config.yaml
num_hidden_layers: 10
hidden_size: 160
n_experts: 80
experts_per_token: 4
d_expert: 32
d_shared_expert: 64
hidden_act: "geglu"
moe_layers: [2, 3, 4, 5, 6, 7, 8, 9]
router_score: "softmax"
normalize_top_k: false
routed_scale: 1.0
balance_loss: 0.00342
balance_bias: false
router_z_loss: 0.0001
init_std_router: 0.0212
lr_router: 0.00217
vocab_size: 1024
norm: "rmsnorm"
norm_eps: 1e-06
tie_word_embeddings: true
optimizer: "soap_variant"
learning_rate: 0.00581
beta1: 0.95
beta2: 0.95
max_grad_norm: 1.0
batch_tokens: 65536
max_seq_len: 1024
train_tokens: 339600000
max_steps: 5182
dataset: "wikipedia_en"
Below are experts of layer 2 (counted from 0) of a mixture-of-experts language model. Rows are named gate (a neuron's input weights, with its number), up (a neuron's input weights, with its number) and show model dimensions 0-159. Each number is 500 + 50 x the weight over its row's rms, rounded and kept within 0 to 999. Numbers have three digits each.
Before each expert's rows: a language model's description of what the expert responds to; "comes after" lists some tokens at least twice as common just before its tokens as in all text. This comes from a sample of Wikipedia text that the model never trained on. Tokens count by the router's weight.

# expert 29
What it handles: Capitalized word starts like Ch, Ar, Mar, Sh, De, and inner pieces of names and surnames, as in Bieber, Chief, Kilmarnock.
comes after: " B", " b", " Ch", " ch", " S", "-"
gate0:552447456506462518507526479517434566520370494533603483517525540495484422492488536528472480489428584550480492470562517457473388586513554473470475497515541568560446566529430551509509537539508520501411507508402524546491486481545525495471460554505518578519524567550436485457562498532469523602438427426432481541587502472493523503566540569439515456558542559411548589527564427441513521444534442503428514407518513461482475521623592524537434455498520465492594401508479425559564434503489390
up0:502444512551491400497483474464539602521479482485478531544508482426507463483519450514425473585469577511465587465430553392496445431436479472456558527483515504479437446532495495481530530525413396545451489526428494559449461412534528494490547555533444539546579447514610497390498498502505601493556597415520487533436529479520509492608531549403421526467485559457519487439424463507618488508551539552476458509505440476512522467465451437430464525546498501446685473516523446527469456517482541

# expert 54
What it handles: Word-internal syllables in, ic, at, ut, as in def-in-ition, F-in-land, tra-in, Synd-ic-ate and Instit-ut-e.
comes after: "f", " cont", " f", " off", "ff", " tra"
gate3:568532538493475494532543431457534469589519544401491597486605518499497602488516454439507540462404519516519556370472494537472540451454486530462536503483462418571526494533637522467498472367432539514526544369472498497464488523581496433466494537482442476534376415518458527468479545580522432442499539572432491398471413494550472541510472597509410489556494445500588511445542444506479465533513460511463464491497525556538523395475510572506524446528527545517484469554503477479466569508575481
up3:559530432458501431515430460472462498565469544460539477497543449394484460492464455454531576428435468493433514489533504534482488477470456471394496496443479518569456500504489512445462585556423432464433486420414442548495495525530549528516425519488454488474535460405466451548446586575503486390476414581521507475528459491437498407457438612422516477559554496552527567472500400507456522602535590420553484561420572611516463517529473556605487507513488451484473473551504479412544533506449476

# expert 24
What it handles: The D in COVID-19, final letters of names such as Magdalen-a and Ragnval-d, hyphens and commas in date and season lists.
comes after: "i", "an", "I", " I", " 201", "in"
gate0:448532508473516481479509492548470505504573507549572465507524503552559500523447540483500523464569582568478527441496537527440443396484437497439557417514421512553423517519469481480537535547445450507508422545410526486478435464547477475575527525467582441481515561528543584459560539567580416511532375520480515605608511454506513482539511474474491555553546416529526520493401461482575494513513562514477513363538569455404532486497520565429501523543426491468415534487574544511329511558540510
up0:466516486493498436550528466569527362494551470564475537516484509526557502467432550499535549391550551485427520540581492562501488491494445458454480409544468467527431560486519481516494596505433499563536445532526503533530428551522480508516598543503552484505493504499532597512564423471482455483517380582448495614626525471509501454560514520571474612465520455479536492518544456463399413536473548456548474426503587455481494445558565578418395517490470453506405535462522465509442429501580545

# expert 41
What it handles: Pieces after short openings like d, t, D: ire in direct/director, est in test/wealthiest, en in Denmark, Emp-ire.
comes after: " d", " D", " E", " c", " ", " t"
gate1:446543478541546585442462495539487507597560500487536420521368471627485523526471456566542564467532527424418458436532563594535477593510543491570489512478486586532493501483442471493531506604481442522568503498540447498542599501434478578563480502403517472490516412426464509531444547434587439494493535437501507528490502417488498547490501488507446487552540451512481451518497540537551581499487514566493554491465543420508519548561404553488579491449460450439490512508581618483405585598518519
up1:428587483564510399532414558497497451457477561493522554510528540397487468549460483455582452534527471544501558489573487505519499493521509423467425522436459489445502342493427528454486515427506522394503567504536545487404484441625508500412514461456542571520421500562425449494437483538413473455451503492439530469512446548498521547509522593482580482491542528481492492488541518515562457500554588495432418480530397572520509526553452498507493415529560499468584436474512460527563473496374427

# expert 5
What it handles: Dash bullets opening infobox-style list lines after a line break, pipes opening table rows, heading equals signs, plus in-word hyphens (non-spore).
comes after: "\n", "|---", "|---|---", "|---|---|---|---", "\n ", " Al"
gate3:480514459484531498461480487542519495524534483456526404457400509520502611436598538574501429467481519604509547457584524533467538554553477443529498506551450404564475396517378394478569536503427579459452517465480634511566481496505513529493551530491503511433461512503468460549447597594565599494495534529499545493554537452564509454503481471553375491530544473493430445540493499486420478495479470545535505554392500538455540507444530579440497449554478573470466583493473506492515527495480633
up3:501506572501494464515450579393615533536473515492508542620476491552596424477471545487410522587552500514513477599425420473513434454527479549452503542538501465565535578423607534486381477537468433514450513567504471550439533534456522489484438455626456487529476511456502574507589462519466521492535485497491564499405462491470490487556490520488543611531496527534516559492454441562426504603633437437429432494573472467489443530539516456500474520462455487536546502435565515504490424513533459

# expert 25
What it handles: Word-piece continuations right after an initial letter, often b, m or f, such as B-ec-ause, M-ount, m-ain, G-reat.
comes after: " b", " B", " m", " M", " f", " h"
gate2:473506494495393526438537523516599480505511428403475518514543437509506530415434455564510566401442552539473443485460521544478550494515547558522485397524481547510488477565495494632506451459501542518475469426487574492530533471451538422487602466405487445518504522554581514522509502453390395523450512504492484536547477483515432500611443489417573590435595521506505484457542485489501597485432537499496492421495410420495486569496517497511519538540418463511395455475382481479551453555554556
up2:445482471419413485413546537582536444506499467465568535464544472584440511397424434594556532460460467483535463537498498450488498505430516486525444447522492505524460464467476497586531514460527626536469489486511564501497522569436437467432573525471538493508501504575578459521504468467426505521497472477483532570584527596531451567633439525497523548391573457515543501476522448536480504494390537521501532445480494419468521523532544537564530516521487400416371515604401474495588476532438534

# expert 55
What it handles: Suffix-like pieces after a consonant start, especially al, ent, end, such as C-al-ifornia, g-al, It-al-y, int-end-ed.
comes after: "c", " C", " G", " g", "g", " Sc"
gate2:496508428474471442466479494479536435443615611654442516451525523449349460498556467519489557443469644480535513481552582423566538458540445486466468516498457579465521475543506565501487465435512537435530525549548563392555504450528546485554567459505403517546511505478532467476533436554411585430477502514560493580514526499483500464462585428502435500565446523520537446413489450546553524538542499467500477455513462553545482458472491514537487493611489511410469523516500462443538397449517481
up2:410502516503566480528543473499507524497545492508544486508501514476515571484437519583585509542432428500554439498583526553604449529503534436446452493601472430481481599568417533430548552558554544516538547527406517434536550408461506503464422446598493505565499532505406496528469532498421458509450447495413543425559570538397564559590512563505553522545452526487541456370467468525511533558580501445419490478498550539480401524456551478449510472625511526499484437524486528534439532538505504

# expert 27
What it handles: Pieces after an initial consonant, mainly h and y and rhymes like ame, orth, old, as in W|h|ile, P|h|ysical, n|orth, twent|y.
comes after: " f", " F", " W", " n", " w", " g"
gate0:545480513570590541486544521528395570527556499593604434441421563496490535505547447452434462562423532563511451501527420509531517419497590548504458508536493502493512468457450527505517465584542451503509485542477549495551445412451540559499541525566483563455493628516463541462431477526510510485591509436496489530515564515507517468571597455523487461613511665441469604615541580554554489502546488482482534484463438509468466480524555475497487458547463538510463565473536481542530415575579449
up0:415466449488449513553481510516491493404491545507597496407513620555496544505514519499465499543530515625585401576471428500462549485471510480610460413564468505508455456426455510537545553478494415515409426548403499431544573551453509456450452536438546532416417497468411459563537483516490461489568567522499505499516522548577547411462490447523484480565502487479475518523508538450463600457414490509508535504520524405428482469552530500449602537548461467477492554439533435484469411420506444

# expert 50
What it handles: Inflectional endings on verbs and adjectives, such as -ed, -ing, -est, -d, e.g. remain-ed, scor-ed, fast-est, Thir-d.
comes after: " l", " L", "l", "iv", " w", " W"
gate0:565505465437517505576508454489496504483552468459521468507501452583558485468421515627443560611599488485575475441474516520488502562533492458577518438434516566471480432509526454541534411560567499511479518576524527523549534479483533569550472491548425551494508491563543549567508438404542529446410519468511482452503545509482578589440453491595572560475526442478509520585465468513502608536393489574477514413512442629564470471511540395463498451451480490493459561442434575490572486514453451
up0:515511442513538484515539396435526555446582465515511525447467501604564471527458553607443612601455476416554512422507511558545473563517476498597502482506498536549465514479500546404508469515580516528462500502583429510475521528471438559493493447525529507502497486510464520583529470515480477436464501453443474461441484542429595553421396486483501515442451521439451494461450499480545556457469492555527451514453483627611415513493535442440519431511443392486421555418530535397493545479532393

# expert 3
What it handles: Articles and determiners like the, a, an, this, its, usually right after of, in, to, and; also word-start pieces like w, se.
comes after: " of", " in", " to", " and", " for", " at"
gate0:481502520616440508494529492540442498541432541489437540521451507519600404457547486464462363483506525626481512514507483549480525461540483419404441585465531577538513533448481512448378473504449515468457485541472498563473470373559493529475490537527476406476590571552449543557536465502473476453420532439510508450464474494562487581456458545600495509503472617482550469503453525446528416385498467472425577480466523498548605543555539478456509539458503469497519428452496471458470421570535482
up0:504520443364509465502464451419548488457522503448476485452525457510468593524415500549528607481492518428546520540468509458566498533506459563554560404570470418484473521549537468533564465498534414539584525406530479491515577633475470469538507480435488615518410465412570462497480591512521525535583461576486470491463515494471511467470543469406533529535506422467468511451531449564433594608490519585540378539506456473480449474450437533531463463534468513485485557578496503566528538450437523